Weights of a small mixture-of-experts language model, trained from scratch on English Wikipedia: vocabulary 3643.
Below are experts of layer 11 (counted from 0) of a mixture-of-experts language model. Rows are named router (the router's row for the expert), gate (a neuron's input weights, with its number), up (a neuron's input weights, with its number), down (a neuron's output weights, with its number) and show model dimensions 0-191. Each number is 128 + 24 x the weight over its row's rms, rounded and kept within 0 to 255. Numbers have three digits each.
After each expert's rows: a language model's description of what the expert responds to. This comes from a sample of Wikipedia text that the model never trained on.

# expert 6
router:155114143137167121136123115117145154093147124116143139124122179099127162119130109143162118139097138147114129137126106108114119110128137153150125158153109137138160133119134116143158115129122084099137123154092095108129141156149105130160103170134127145081160147107150070159067116121163078095150134134113112138130125143094187118106133139165136094130081125071137087109135101113139114077105120111140122136071118125118105118137132144140088171113130130122125143126111126102093105174136115165136110163129155148150084145141157102151135080150173118124165119101147083133080148118171129114
gate0:141120162108187124144128154129143129106163094090123117109114110127159098143149113111132175085102125145142110164101126135109069110159131112142117135131141116104159180162151121186149129129105117131131159127150184083152151148127115087094119158115104163130138144143150127108129099088161079101115106143131104125138165157126162119091103125113124105142125102126110101092106132169139137122147122106138095115102107144119115139089133117140138162154108119110157138091122166122148117150126111110134156126168124162091140121130162131188130078130165125082146116129156122126077135155106135152
up0:106113144147093166141129097095091093156148144131094129116153110120124123133105145153145112173124144069144139108126156089148176100074142131139117112151148164145177103120150136127088150122173147154120124153166137206091141116107122128143132109118141068134123106137129122161118114159068169133179112120122094117100088082125108174146138140138127140114157173123125153144155148081094149130142141151123142106104129097131157117109116153150114147106125107148132141130101120118101120128119159130126123168128136139133092127110092109102144160104128148155108144122144156125157134162132125097
down0:085125160137126118109123126133089118136146075123110123140100131178152116126152146108110140125132098105100107137142160084113086112116100154107136113115124152167095138150095128098135089123149128136117131137135107073142156157139139156078142107125103133123160129146140106093134097148121100143146082160140100154118176143126167140135090134123145152129089113128115108141102115149099118126115141108118147123126132095143114131150138114105109127179167134133118133092171135103088205145080116124165152151107122126094133102133079094135123156119153160133123049153136165155100148130126145110
Motion verbs, headings. Verbs and particles of movement and direction such as up, back, moved, began, north, plus section-heading equals signs and word endings like -ed, -ched.

# expert 18
router:163124105146177133135124112155150164122116133105116127136077157111125126135114168167175144127155114156150153122090148074135136145086153150129126126180138129132114123119130142145147120114117128131153132134112122148161131105147100110172179152109124136127148148100166097144075115099102103096199140112139111135135107147097157128092120131163146126112092090125152122116116097100119086114103134106128151122138133158070087116130130148129153159132137112122149157121098110137127104144133148175145123161110156139170071158147161095147156097143123113132151172155160120094096140123152126105
gate0:099182104138124109127130168160126144134073117120151167145141133092127097120084151121117177093154117121148114111125123108125136108117087098125148106103142078137121141113110110097126097144113116131092142138080140141129134085149151143135103148152085164150126117093151120101090141119120109118129133106151103130167132086148140126120135109106114141150098091107109170139134076145123125129170180137095091129094126132148158068122092109154099123138108102100148130106096130125125147117144131125140111134144148142199098091138179111135169140087116147106116143140103115065126135138134121130
up0:100154101134115126102116175163112126116122159127162159166151107118165126109146107108161121122131120151130140137134175144091146144168111095139108117154107118125115124142114121135143076107162156108130094085086124097129105065144178137144099153093148056098144116138116138127155086128122112110130082113113158125121119130111123106130160149125121130101145152098121140136079105131150098125158118126064135167109104150077107096159130114144115112088127150124130088100135156116124123127148139133130113093098157149135085089102157147094113112135114131123122148097100101104173137138162113137
down0:150143162127150123118102157132122128139130105158132126143136122136140133123109132155136131129113139083099113107095141149130166157117145140169129105212125151142126078121136117143148114084098105164144124056112106115133122121154123090116129119135120112109102119171132130124084097098093142100119089134129132120144152128139042136144121160134121128154149141128117116165147159134110141133140119103148143110126111159123186120114140136149147029154088107132130130175113095151130131175167158169102119097112155096106122135129137151114125118137148148153122086117151102134140114104145143118
Main verbs and nouns. Content verbs and nouns following was or the in narrative prose, such as made, played, held, released, season, death.

# expert 20
router:171138130151126147154079077129146156095133122143139115135082153113137107123141169125127150123156115160134096143097131085164130113121154152133117131130124153132139113149157130130145148132134077125169118128098116119155119148141113098137126170115130144129192159147150116122093135107121129138175147116111120120145098144125168139116137142135158102125085123116178117085120086101163099097110156129114123139109144139124105125102132141107122128146184070119136128088123121148111122146085129169172135166145114138151094140087161088154164077128165092102082160153150111118099106155141120128
gate0:121161193096130144150088123104105105161127102137119173135120124136163104163127092118167128108118109093169140100143098097149156163101106154168103152103137091130109141127104108152177167111112158124082136123137130114107130130090132123071110124126151164135139083185124096085153114156121094156126111091132114099158114138108127133148118173113138124203115151148102076143127108131149141136137138166127115120126128136164102125164148130124114153157151129120163098114153107069116159146127139147104145138128128164118092126138132132156141115144165136122129133145112150147121140121106152140
up0:108132104123151107118120108111096074090093125139114126141121132122102097159127144147147083093138140130127120094115129146170141142117093148115109148129134124121131165135123157123138132097136103135076141144091169170105114122064112113122094086169115142125171199133118095115124172114100093167114138112101149140138111134158113118160109163127121154136153142148169141147154157133102151142110149119170134106147096133152124155108133119117159094171119152131074161114098117095119106080138106155157167159150142151144141140144114128136102090130110127081111172133108121139097138162136141130
down0:163118085134136172145155096114104148130100077136113132120106136093168125150149066133142133118142113121173105175126148165166106140129117173128155152168110118135112125073106107145132159108118108100096149115118113113164136102164153132149118131138095111154195157160145106152136107103135099096117163132093095112121143098090143127148141138134126105126146132140074140108135137081123122140117165129169146148165132131141074152136165121116126168126132156123148159130184166142136112116105130134146121128104120180140105105105122122128139125162115114130158168100132164134134117102112156145
Separators in tables and lists. Column pipes, commas, semicolons and "and" separating fields in tables and lists, often right after a place or person name.

# expert 23
router:156085094162143143157084083102143146132123164101116099132106166130117165132128171128161117147127141142121124133115139126141117122119150151174128144154147125177116107154105132132148164092096085120136146147146125128141152120134107113149130147129146146150166119144146130132061142149121105141160142120131109111147116140116169128130132120163148126106090154101183093152137070114112097089102163113114125123112151127134113116106104151127108166125192121111146154055111122123108111155128126162163103179154183148131098151147117077133144117122139132105158156114151134136118115104171114111
gate0:105134123120072156131135108124177121118144157104108085153099150127160129166140147099127162110153138137109118168131147115131088107133143164134146106101188155114136121181133112192127133121184155105123138146126124135161158168159160120097096091099132153132137105135129079153158127157097121138061152141141085115120102117118128134115140162143145142169148157120115151141154143148154144135084119134148128136177123130154138117115125116147128113119103067125105132119131100155119119114158082112112142115126119164187136145119117109121105107114169149129118125114162152171089129119132106117
up0:147071141163075152124127119200135129119111120156122142171130094139062114142136157130100088144125085127146190127106124105148104146134106129130136087142118098130102122112128107165143126122142137062144108146109140163148121124143128119113093118131138158121091130182170094120168094132157104102115122151133097136144096146112166171159163122134145117148128143119141130133151136123108117112144078103143144118151185123145134130136147141172138143122101097142129117096144131152141107089161114103117095117130131151098132098123117149070123135130143149139117118137157125103090125109136073145
down0:144138149166144157132142141155160132131085100100142155152126110096137108142145155111127111092130141097128156151158121101119125136103135121149096098114148155140120123116143116105165135143137110111107118116123158107151102101114135141124149161126168143148117153171149107127090103144105092145117172143119107109158129199132107143129137158106202166123143120119162138156085156158101109140158137164192112113164096096132127152117155126133136106113099123146161141129067125131119133147169119132139118163129102187090156125147100123135133148079151136118096113102101070143119096145108123114
Capitals after brackets, lines. Capital first letters starting a line, heading, or parenthesis, such as (P)DF, (F)IA, P(onte), plus quotes and "et al".

# expert 5
router:125088095162147144153124101125120149136150116130122118114090144120129160104126146151119139148148137163132131146113160086106085109095119123110127135172144128168138147143130115131180160106132084131136145146090101149140154147139085131129117163112094125141150144153174128161114120156112091135155152106142114130139095151107163092129136102143104100127080132134165061122135105111133119064092169093137140121125140117095100105091126150147141153142199104130132184124139132146108128149096108145143110166154144148146084151129120108148148148134175114120143114154157153090102145146131150158
gate0:124120100153138137110112119129101117089139134114092096114124149108147141163125122107122150132151105171143104118083149134106104132125135122086121178126173091117121118145113116099108129120131118123153155121150154165120111152130126140168151089098096146105131120131143117135131130144102139140155112111147119149157116162149076122119142104120115144109137105171104122123185099167136175117145076107129076128149187144135128113085170169109090170118149124124106159140117092103090202121107127080141133139139114106137158149137139140091140149134141138133105098134146138091088081154120168107
up0:137123112113097105116118149133146110116099124151140141115156059116150147169117071108093105121090142143149132144111103081162103173163125156112170130144151096171090154145119132119111128135145115136115123147121129151147139118093143107087099104159142097183150168106115133127152157152115160140161149139092160088156135117110091103141182137119132108150133138127169132099118117142140113150087177123132150107111152119129128102111109141134091164141128156134141092123102124108160100157118120148158084162112161132126127150140132085178117110125139102121152099090124145101155117131158162106
down0:153129114160048137119046133124136109138154106139164117137108085127093128159179079130155126087131151109130115106141135140083140127125169118103140113113113129117127141137145116136104169076142115144150116144117144153137133146119155132092130122143109110122117128129096131103183107145137131142127138139120132129079139164118091118129151114085100130176144136128130122110102158120090117146135112128104117169106148113146115145098119189129170147130185096117153135100111089174107100161114143196129100120147114129095152135148142117087127118120130144123132146149173155140139117133094140121
Word-initial lowercase letters. Single first letters or short first pieces of ordinary lowercase words after articles, such as t(actical), n(ectar), g(arden), se(a).

# expert 16
router:132094129167165171180113071154113175088104134109147113115107151128114123120138151142150150148149137118116136122088139100121126119105139130158113169171131117150146139162112136098140151099115080132131138130096141124143141122125125110172141151113143166131186122112139102170099151122143102130148133125157098144146107148128218144097110145156135125098102130088160118130139102101104101116113139130090142123133126175127081097087118108131122143108206139098142124114090109124114150174133123165138119140116139150120104150104116142143146140140176128151133129110124121127095139125183115112
gate0:105175094179162089147118143112136127123129094129093146130103151129140136180131116132117111115135168118138120157117139129108106140145116152147103117136121105137142154104153135128140132109103141100140106140130075164137112152169137141175126085128138141142131105108116158131132139191126152124173150134077111155085074154167118164151142110109104094135092109163141118172136108113146108101140128122090063077112142103155143088128143136116121145109109127118093137138172161159169141117106142146092137135151119158131126112110126145135123156163103146126129123125140121082131180163154131085
up0:141135152127105195123158159092164106107175147133125139152114123140133202137151136125122131166135134145124125109164137186126164112111124164183125169127101148102113136126134132150122135147133134164085142101128151103107124124107141142122130122132129121111112120135152158128139164083151137123143090121135121134143116152081116131142115157136124176166130152130135105171118205122148148141127134177153190161112137110098137139135137106093162156115165117140100092170095160119103100142162119110138112159129148108135141139152106102112159098100097112095126098133091132119141133145121143088
down0:157070115120095138115140132163106140099140103098108156124155132133147092135145157098117161190137179112125149155110122160118134111134121096122116127118116131111092119116105161129105116114134142124157127135109124157159094100132123099121158173129086126118128134123163103083121117102118160184132170108112112071113115098107115136132134099128149103130133140120152131117172115151140136133126144155153099106085140173134144118103113128119129166156138113120086142102138131111197127113114112109189145165122127175109148099121109175140115131172111120168130128133156152117142112112100082182
Table separators and coordinates. Pipe separators and decimal points between numbers in statistics tables, en dashes in scores, and minute and second marks in geographic coordinates.

# expert 8
router:161120126148154145161108081087129135111128122101126133157102154086100166133113155166139118152154098144120107149085149134138098125117153142165067167123126117155108107101101167128168145110120118099142144130090120145138134144131147088151132170167129161128189147154156119141087129098118105128162130099139085116202112141115168113097152119144118130113112113098166101144110118076143119116115155111146141141119146141105114107057106154138140164127153083136106132108117158127097146128090118138159136147106155141132116129133117134109114116104140107137122162109162135093092131104142136131
gate0:088121127130121102180106109070143082127130130122173113137141071142134153178116070158147169104118088141113120154115142106120150113094088126138095123133148134178182124118119122134135144141140114119158074126131103156119106167151149114162124168139131141126123126123159115140090142087106153127150113123109096128097128160180115111135149109107143146147099140134157132121142149079164119100108147076172166133098121129136119176116110146154165126132103119131118143138122130086133105127106103119126167131124135143099113188133143138112111102113169136116169135117118149144124137088109138114
up0:073094106134168113134118126131118155127162142117105108149139111086138131104144139124096134095194147106152121133118087089096121120097130095097121132112112125126144095158140115076131117081073137110126117124137133142160132139130122121134105107161115139162121122153175095132103108118105124099125114119165091141144151108081110144109106126133138122165119136157110162142145127090141116136145180124137171124123100080100159138142082113140166106175143140131140092127150129176172127089137131153067132104159154153145125121153144123139172153133142084133091098175144115110123126127116144139
down0:111110102110175150075120140113148156167144145123168121125139194138150160127130135143140121131149113130110135095127170123103141106151167119141177097136144135163135126143113104126162141116126166190112135163141142109126146127131148145126102161155120166125141143111131140121169168145135099145129097104148080106122091127112102111097103109135128105187198158118110148167125083138123174120132103154148146141130077097121138147101154121127143121134168120138149132126136090142133139151114162193080058105123146141124166102138147118135135132134110141112104096115135131142146133135135135123
Fragments in names and tables. Letters and digits inside foreign names, table cells and numbers, especially f- and b-starting pieces, such as Tri(f)onov, (f)ood, 64.(9).

# expert 22
router:152116122151131143163141106100104164116136173086120101145112147107117124128108151157179117143140157138139104150120137089140150126102143138144138130160144129120156104099127120144178152100125098104116135128085109119161149147121130116171103128101132183122195114161175085131114143125137104156154135116133123129143091142098180109116106112102137115094112125158172098127166106092107097099087172129130158136116112171101079113111120122121126154099136137145120132097130136107096143155126117165134078164149136120135124154164119077159162082139183123141115143137137135134095120118121142112
gate0:074137068099123084124130142112109089156101120095152128073131089105152140142112118129152092187106168135163135120120167154131128117149142125108093107085103155154073107089122135130132130131136129120142122124098098142154106140108151072142076100151100141154138133156085135151134131135088102107141150099133152145110105140076100096099165175136122106122112097146148148120142089133154114106097133157128150139123159120157110129093146100100112122115143114130154121105142117131106138123104131149093111187124133119113142136107110156134117148184116131105142098135146121130089120156118108109
up0:133155152115122109194162147141140153121170152086103067131114119098160116128136164106092173083128118144157106141131158102152109123083132150139139132105141131110167091138120120122117119147120153128112110123124114136091143174121085132130146152100131122125121188114116138120146171076111105130097104114122116125143127145118137125120148160126108149140111133108105126104155079157118153138164140141118116112120134124136142159127144126090123120180160126163120183117114153154154076113082169118174150145167150122126142092146137131129116160102104087134098118144175154148115179124123125148
down0:154155094111108179082128109159121114120132162156108090129146161139161114110077119137117120144148109112100117134109140180180122132147095144110104113141130108141148130189121102122139151139111138135137138110152122120134166156092114137112164139128098108115150122158103138141129149139101139154110147155112116115131075115094150155182141126139088048154112156109116106095100139137139154145144088135118130144195128123157122132121159147140121155145137146192159098133157128116126132094138159099172136131128118117139128106133161120168145122092095174085107120101151119137131136149108123147
Digits in numbers. Digits and digit groups within years, dates, money amounts and table figures, such as 1897, 2001, $594,522, and chess notation.

# expert 25
router:141141101164134195155142119106144159101111136107142102118110145113123143149100151131175127149122148179131122149134128088131102117117116155138108132102121139130145121155116108135147149122121108132153157146114094113118133166147136099143126142083150151129169075161114071143095132133124111129170128144099142142155142157126184154113152128130179148120118121130129116146145100102123095084131126115120171142124095169151127078116160111120092203109143121133142144132126125168135141117098108151131072168131129103126081151114147136127182073166151154123122124157136131130090125156154134145
gate0:115145110079122174146133082142090163162101126180139136149066126160150142145150133100140145155154144147104144156125155116139138116125104125108144085172131124155139165142100111136137122110143135131111156106117125134165102119119141146109112120111138140093120146092130146159124163137067158135151105121141131085130103149093129109151114130112146126144115062178142134138164116132121106152113119116107179123154124147142147068141100098139099132080085149152123146171151102146127151143115106154160143136142081128119089121129122118118094115096090093152165103119140109119159108089107120114
up0:115106151154195136141107156109139176128147159148130123138137137157096121094116140135139081078132190126109124140104103118156122152153129135148136110108142135113213169149139157130108083102112120133120128173126156132123148078126187092141148119132131128097153108137181111112115098122091125124139102131118137117145143091124120114127110147098107120100126115109129098077128166159178134098130150143107118161149129127131107103172143132130109140159154183118122121155140127103138135121135083106113092100084135113082094122108125135145126110104114130110092130116120125118087134114152142169
down0:129168097119135113116105112098137119139158123193153162111160113169125101095123149146122131136121143140113066167108129121120132131129133117091135117130131142130051134111137118150109122149142118086134102173136107105129093150140149127161094051130137096109133126098087127132115127115127141080136100150136142120092134100130171143099138139158114115080124140140184122125114095044136113135137139120140078117129172137120086131137118119165151180138123187119184142131130139123147112133109127134161162126108142144117132144121103101135127150113145170132135159143147130131121133129137109150
Inner word syllables. Middle syllables of longer Latinate words before suffixes like ation, ion, ity: regulatory, provisions, sisters, acetyl, launch.

# expert 9
router:145100103126162170152095111142145175126115109134124130096091129113139103126109109128132132154124136169151128118132128105158077132088131148149105126157141125118127144150105133133184132126125077120135138144109130119147153131129115123148118176105172135126193088147184150138093133110095105152166141148156095144165103122103197121101099127110162117162129139154150122105163089114140099114123123129168128119132133152095085139118147170110126157140163150162134142102152093148117122164126141141121120173151154147126101162130085117135146140142134116150128155121157132136067106138143069127
gate0:157102112120160080123124121117159103121136105131078154118172143104132130087070142103139125130062131157139168130130147066174119150080147174117108109148116130116129162113100140156174131139108161156109153156127122138060116116138143077117143139115124108163157110188163124136164108136129134153158138142138178166111124097111126099122131142176134132110164115168118126073108135149114150125115118152143145117143093132141136102130135165123150149106113129100119119152121135122142106168145102127129113145115121142129138136105084114119110119146102106173110113101132115123151110100151106100
up0:158160120139122108135078128131111177105113155144113120080149112104114137142093134140133098139151158168138120144135098138099147155112134157131132116120085128145167088123149194159139154124119113095130142138146147117132136127141159095152147153146111142117132108142203122130120182093095131139111095123108135144105129133088111154147132111118115139122141121137147145124164150105104118125110121157134079109144118136081144112140184148096114140067157169074117133096154128136134113135091083128128147088096145122129167119134125129166151107128113156162097114138073128136075163129142129146
down0:162138144141127124133143147142127079115155150130124087105120116156163081089122102124169090119103137109135155121135126151131127143157154110155154113100199120120137140123121133152103117122146096127115138128116138085138101123128131103078082149123114130158120144139117088099120151144110128134167155169187108106123119123099092141138119130111136133116118154148139135080146146102106118125127134127137107110126130124133123135091111145114111103093101149138113160116100097123112123179046090126121164082151147156110119126161149046133131109119131129103128117158166129115140131185139070105
Infobox and table fields. Line breaks, pipes, colons and labels in infoboxes and lists, such as National, class, km, District, plus non-Latin byte pieces.

# expert 0
router:113117137179143127131085145095134145119145163100155113111113111128124120137145130133157156134158108134162130120120149115124111128120113136158093151168134111105128156109145153142129132072094126125198121137127134120156166173119134096118073130122100144094188104101160120119077077103115088109147137125100093149149126108088176125106137127112099137115114121116132109113178108121101093093094135095117131139087140147120098123096116103101139207132149128110159118080113151113144147127097133126145111130142150107137128155097117081150146111127169102115133131136151126121096121119178119117
gate0:136100155150134168154138099143149103120123083098170118127149136106139150107138100142113144134114109113151174150133145106106148155136100130158176128142108093086116121111137163130110101141124158149151105184118138128102105152108146147146134111098088114104135131098097149124104114124116169126141133111104088117131128140134126142134125122135113141170110129111091134093105140116147111119139110077169152135097108126095138105093134120160111170182105143169124144124098163137204103142080100122133131142128143123131138096119094119147104128121155136154134162139123094165073172069154155163
up0:071149081157130079169125101186136124134159149144111152129100092124126148135127155093138128139121134138122150147129145156132131110126134112080101094158122137167127106064144159166123170160153140102137125098129077159170127141121079096128151136137105114148091133144140100108160172128176143175144129107113080153120123116132142132124090092124108116128095123132149128134085148172085111132154133124114127157139163074132161132151069157122131122077130095127134119161110121130107108141145121141111124140126145120143143102115151140101177139124112100117130113114122093107127153140132117136
down0:182132121165114096116124133158145149094145110153107101140165140112145110099163104124136096115101155142148170089079179109146115096136182087134147122161137114175145160120118146122150144093146123109136113128152136172119143132165133117128128123112123073141149119122143137167137134096105090176151134122086068099117119142151168104138124160106130074132123151145177100081153125127135120091120145139153145143119128113153092104151142080119084121126122080135112111097117139135167104151142093137111113139164127157128103146128155132112137138127157140118127128068127149142123126111105137125
Mid-word fragments. Short pieces in the middle of long words and foreign names, often before a vowel, such as ab, ol, elop, azine, Val-ent-ina.

# expert 14
router:146084108157138149115098102157124191123120144102157120139109149096100139116132127139152137133152146170170123113118126117133126134102112151144128168192113112147140131162129149128172156125114104098156104141112117102166146140106120121169130135154107159125166122147167115121091151158146131118150140106135131151184135156105161108112155112140138101075117095135153103114162120089154112054103175113131145145110134145116110128130087160111113155128143122145160129082122126144088093159093121190157084138145137139161122125140104076138149118170149118131130143127134128114098130124123148118
gate0:156140109128129184118109119145087113107144109141159129102133107158176154138122138104139092107166124101154106114122115123130158112155155112123135195184070120103138099168137139133119126134137097111153133148125142136103120115153118154167092134166121098117120126136162120166104120155117115105142164134116109134101136121123133134163181122114139051126097130137144092096153095108174133119132124141165165130109182102120115152143117176136109115118104142139137106081163116131134172141120130117102095123118097171116135170152124098147089135136113144093127090157100136127127119173135147127
up0:111106121093155118145130150108126148099091128104105083139106089132134086187130106108172149078150144140135150116163148095116135049147125135133122111119111133115100129091128171090149114126116095162143150123145134147113058185134113134119148126115148102131118144080144137161124122119167141108132116094119124119103097130095149146132109118145157123167092180153113144125142107128107135132150114154141099159169136126093152160130126098139109156147117116180159097121130146116137152175177149147136105143122141133100101103127122101114115110148147105169096126103116157159110121117129157126
down0:148138084092111174133123104110144101102174138092142126129112138174137200121121135104137109126138156167121149139146126116145121139115074098147152120131119143162124136122189089110125133174121115155156137138115148128132137144112117163147142135111129118106184119095121089129109139141132099153098181141113138133142068121083169133161145131117132102111105110121170109151160111114131121111136130127152139100127096152145100101091137134189118101133150095186103152116085100126154170164137132128137117089120083116138144121157119124106117126127126126090143128140131164137155090149123084130
Number endings and -ist suffixes. Final digits of years and numbers after a leading digit, such as 2(014), 193(9), plus suffixes like -ist, -ent, -ary.

# expert 27
router:173117116126164160193097129150111138117128115125111125132090127132115122156152125131161094126143157099114073131109133100137097107087136116156097143124113142134171132138124145133152146137099110111126132133122135116151143146114078086153165128129131126122177135165168110130090129118113127130165139133118091139142105136149185134108147151131117113128113140143139143106138116113120109106123213120165145130130168137096101140096127149126119180097135090111120144082091126148122081163102096141160125168143150152156080136113158100150140138166168132109151131117173135142094158162164110122
gate0:096104117147125094123127153182130080123115161162118114099155087148151137171060131088135126127098103145107114147118133135086131111125125172135131168125092142108116134096125093123129140133106169135137138131123138103151134110132107131189128106115143186130113147104126126125152137113074091122105148105135136133135104175136127147097118173113144111097120128106087177140146150098130130114155138113098115168156095123125108138132140150117133128124177150135145092105121087119122135149116088107071133149074147089130090124116135105154155126139142143131163105126182153112093134124160156140
up0:110093126112118144114143152144094139117134140121108124156115113125143130147108106125104111154144091100081135116155168148134159120139094130105107118137138110146108123135170086177107160087112104148108148078119153165127074130100087149120143157120134114123135190101123162155104123134118155106128105093137153152120125153199092101102152135141122191148142125101152154119153118105113119163130124169099081133137102118111116115159143082126123115136135097123102140130156101098144132088088106100077141085109140155116101107148102112132140086113105111129122145118149121120186127123148152132
down0:168126134116126094119117102137144108102127146136135125119149153147125154138126164130121144142196141128104135158161130088118085121137175099101155134151115132109116117133142155098137145164126092094136120139111114103118163146172125133138192098153126143135121102147088156146162119101127097109102188108108181122095126114194120097169152165104137168134164107127134144139140127139090134121164098146104096108139141122158124122108161104134139141175158107143144144152124124129136158117110112137098147124092114172094128146112149111116112120135115104121169179074151158127115123131177150134
Given names, name starts. First names and opening pieces of names after a pipe or comma, such as San, La, St., John, Robert, Dr.

# expert 3
router:177128126181121135161093104123107172117159124106148138123065152092090135125126148116139120143174102130164113139101144101154089093072117168153110159149138121127144125131138160125176146110114076097121115171099104120147158158136114122159143148104112150133183122156149116138077161143118111134166164105139086186146140164122144130090141134138153130126123152135116121106140081111119083077127127106105126129089158138132112091102116131104125152114134109098131170108104105140128119162106109158158109145135141149136098134136122108135143122132143124117120145162140109106123122175135130100
gate0:117131126140153137152094087146155104103096146161125123148118118176113122134116116113127125117084124098095119166155078136116107133102141085098139157122151132140120117122119104108097097060160138113088118126111148147105108127138113150181115142108135115124130106124133082116174154137117158117133149146143147082147115120150116147139072077131130144122126167154151121125167149122167107158116149108152129140107090136163137086165102149161098109120145138107110170165114120114140139087094121107113108146114207139145153139124106125127138129166155136149112161090136153135111122110131129190
up0:143198114131135142129125137093109118110115117128143135166167078093161112127071133120109181122145155128134141128117136105106134145109121090118129114097130126162111148132140134096151164139131159149119117165091125169091139187128153131144121101137108127111149152139080115128141120119145136116108106138108187130113159152129131142161105134165137128125126134164106136114068149099127132132152125135152172092139140150158131155152126085150105156115110142104145128145140093160138155140162170138140139118118120161082198147123091168122109169109116081151150133131115111124152117147090150168
down0:145150088095133083117123153124134118149180110165147125145118099158164130099097156190130154127138149140127139101100169085142153092093117117114144135112109143146122122151152119145133138172115135134146129146090090097141116152127121103131093132105136113090158117133115148174130092120123126108139106149131150146104144167120183137151114131163134154121071110115107155093071119148126137105165127103118109143140095092120117150168150105156087178099152109144159117124169101126130133141127153136136126107153092133146121149130098100145123120128058070119148132136103125128128130159174138135
Name-ending pieces. Final pieces of place and personal names, often followed by a comma or parenthesis, such as ford, ville, ington, son, -ić, -an.

# expert 15
router:132089139160163114165130109108154181112118142131136097137079136118128129138119129141125095158164130136153108141126110083156103144085120139173100174130125133127145136144131121127138133108074098114122125145135112135163160139121147108130166163132130163114174152126117126157088169118129109147180159130135093148122159153123205122089146116117150151151086104110197134124173117122144099120109141102112152141127144134101098120127115125106139150106158104138123142123123156139093075146085138155171079122117176118148096158128134085130147128146124105120131139141157082116117113139127144139
gate0:158108141115160103139147137107133120120107136153121124144125127129131146096131121086130092108084192140080099193136150089105109148076121155117115095118160082123152100168158160098116117123157129110101127185155111143126090145125118125144142142113175137118109136145137098143087095113135139105159184169143086119124151160109160149147166148173140145135126113096165130124133105143143124143142116138107129127171144175143134103138105100103089104108121113148128118142102180169085134141104112124117112146174169119116101137081122126152146130153134136124131114131133110129097129139159125125
up0:100112125133118173132121163131139095160147082077114141171108127146149112130108182153170163125181124148123133139125179185123188171122133125106163152163132180112117121103104117130135166085115085145121145117099156144115144049154120156144150106118104090142132135160147147153122112108124153155104116135132121135103101119098085118105137106081124111124142171178106117089114120136138108091146164126139138106128158093166116111124118138110114142122147134116127110131136109092163120125129109142141133114103143111141171113121153128111124129147161124130139154142147163093139122136126157102
down0:144109106119158126099103112096150087146120085143123139130180120104107148159141114134135117119116094105134107128090109130088099140101163110147107104153123116135124130127124131109156146141143137177147130104099148146130121136145091144135086131115136157137139149104109140109156120161124164100116173102118153131128101123083136129184135147108139130114116068122142138123110061079093113129115121138122135179119104165086130119137135104134100155147116125131168135145122050148140115121125124162131123146107148129166121138149155087167137100161120113045126099164116140113078128118164133121
Capitals and country codes. Capital-letter pieces and country codes in sports tables and abbreviations, such as US, USA, RUS, DEN, RAF, plus country names.

# expert 13
router:121127129108152140156112103143118157099120131108117151161131124125146093110121145161125158150126147158097094134098136097108122146063110155145103122129126140155145119133129134100186127139114108134122120123112130108174130110162130141154148165112135139108167156144185109114113111087146090095151124133139107152155103144090179160114135113125147125144079138136170091126153120113126095089108163135098131123146137158084103102138137110130121176072217127129146115110123106162093139138111106176158125112163164112172116135155144117124169126138152118127154147116123165136101133145143153123
gate0:122170145128126167129168117068134121162111087153117096134129129119134130168111149135133153156094132123105125132143101108134147108140100097153132099137105123152102099139111102123137134115127123151143165102111105143129150090169132092144117132110142135129134122096135113118121070096087101103069131126099159127118138140105158152103164125181100103116106067107170120150139081146126130138170124113142103134151091130132134103125123136143120115073168108097119134100090144096135150128124110169169144086135153138139144158140120164146113134106140097077123120078133189135096139104117155117
up0:109144094111183108119114106114125144099111133148136073110139141138160139145153110133142136119100136162119211139129115127145178118170113137153148146158108115123151137133119135113156121165133135129154146160111161133161158118113142186153141122129127080116124161135123145172115152114178161097108154112172177113098115135163145107140147115096131096125152193124115106112143141121098128106101123116147129117130119127134133077152140106120116125138097151144092138138146067098139092161116137141116170130113148142117127134155164112125113144145139132186159157098157111181136126088116133140
down0:139131089097148137102144134103111082142124108150122099150138149163153151120129108132125153090116157149076104107127125151107150125095099125134111140104120136103096125151082112161115093160123074157147133137140158108180109124154126107134136158131115118119139139153123097135151151100137155139160135175089129135154126116127172103153158126119154076110136124091120135143105149104134074109142108114120136129144158128116158101148154134138175132166129155107090132107127135086144165131149105138127137096163127125139085125166060155149142122116161142099150114120109171102130157122084144060
Mid-word stem fragments. Short fragments inside words after one or two initial letters, such as am in defamation, um in summit, qu in aquatic, and the 2 beginning years like 2023.

# expert 19
router:154095099173149151155093122096138137120112114136138078130132134141130123129143152152132105168126149160112119152088114083105125112061120191144111119150120153163118120105095144120135129114137095115127112102120142151163129147131109136160157158118146190109151122163151078114096147122129097163131148135114089136169115161099164138118109122116101093115080127133166123122136110105136074082108143133140129100084135103122120071112150152131137185136167126139153124093134139128140146169127144129127091165130122126158084137130117114126126118112172100159109158153156136107100132126145139107
gate0:117117141152139176135113134125095118123169104153093113108130085117131139143144125106141109151128091110137136068140128100124151116070133162138140127123184138109120136081177141165154150116076155071159110130125142108097108153101135111139137097159089154136133119139132093142151135099097137145124151103174116141134107140114141107105144121133134133124141121132158107108129127104125107124089135128157110090107168124118106048122103123093117139150122107142104093144099143143154133161151152110154141115090147146100088125190104147174118132112144131126143149145145135133101062123122088117
up0:103124160117123095097128128153157100104107138104166170176131130141175092121103088150134143094161137130113088156125158128124140180171107123088155080114118137142132132168150137124113128160108126134117098138123128147121128065099108126143108141132134136109110167107091151138099108178130148114158137098102097124092147050146144139159135149172108137110153125151089166143125153117106135158150143129112135139114115139142170129177128115159098130149091146135130114135148103114125126085129150165124112109153160142151100122093139097164182125141136102100148104107111111109138137137155138113
down0:146112122127133123076117106137118120126114099114124088116114108126113103098144065132146117152106144112129130122117106127113130114131111117159119185143115156103161119127139059111165131145087129154118141107155126113164143139134153152158117155128143134117113151160133100136158130135141102167117117130137135096131087121122098127146127132150169173118101108166132112114116130151095142110178132116128151129174147196115153128165135159102168142134139117129178112140118144158118154146066152191130165124149136103132169126084150149164113149079116125134154151095154142080128157086122141111
Word-initial prefix pieces. Word-beginning pieces like l, r, b, D, sub, pre, inter, dec, often capitalized in names or titles: Legend, Supreme, Substances, Review.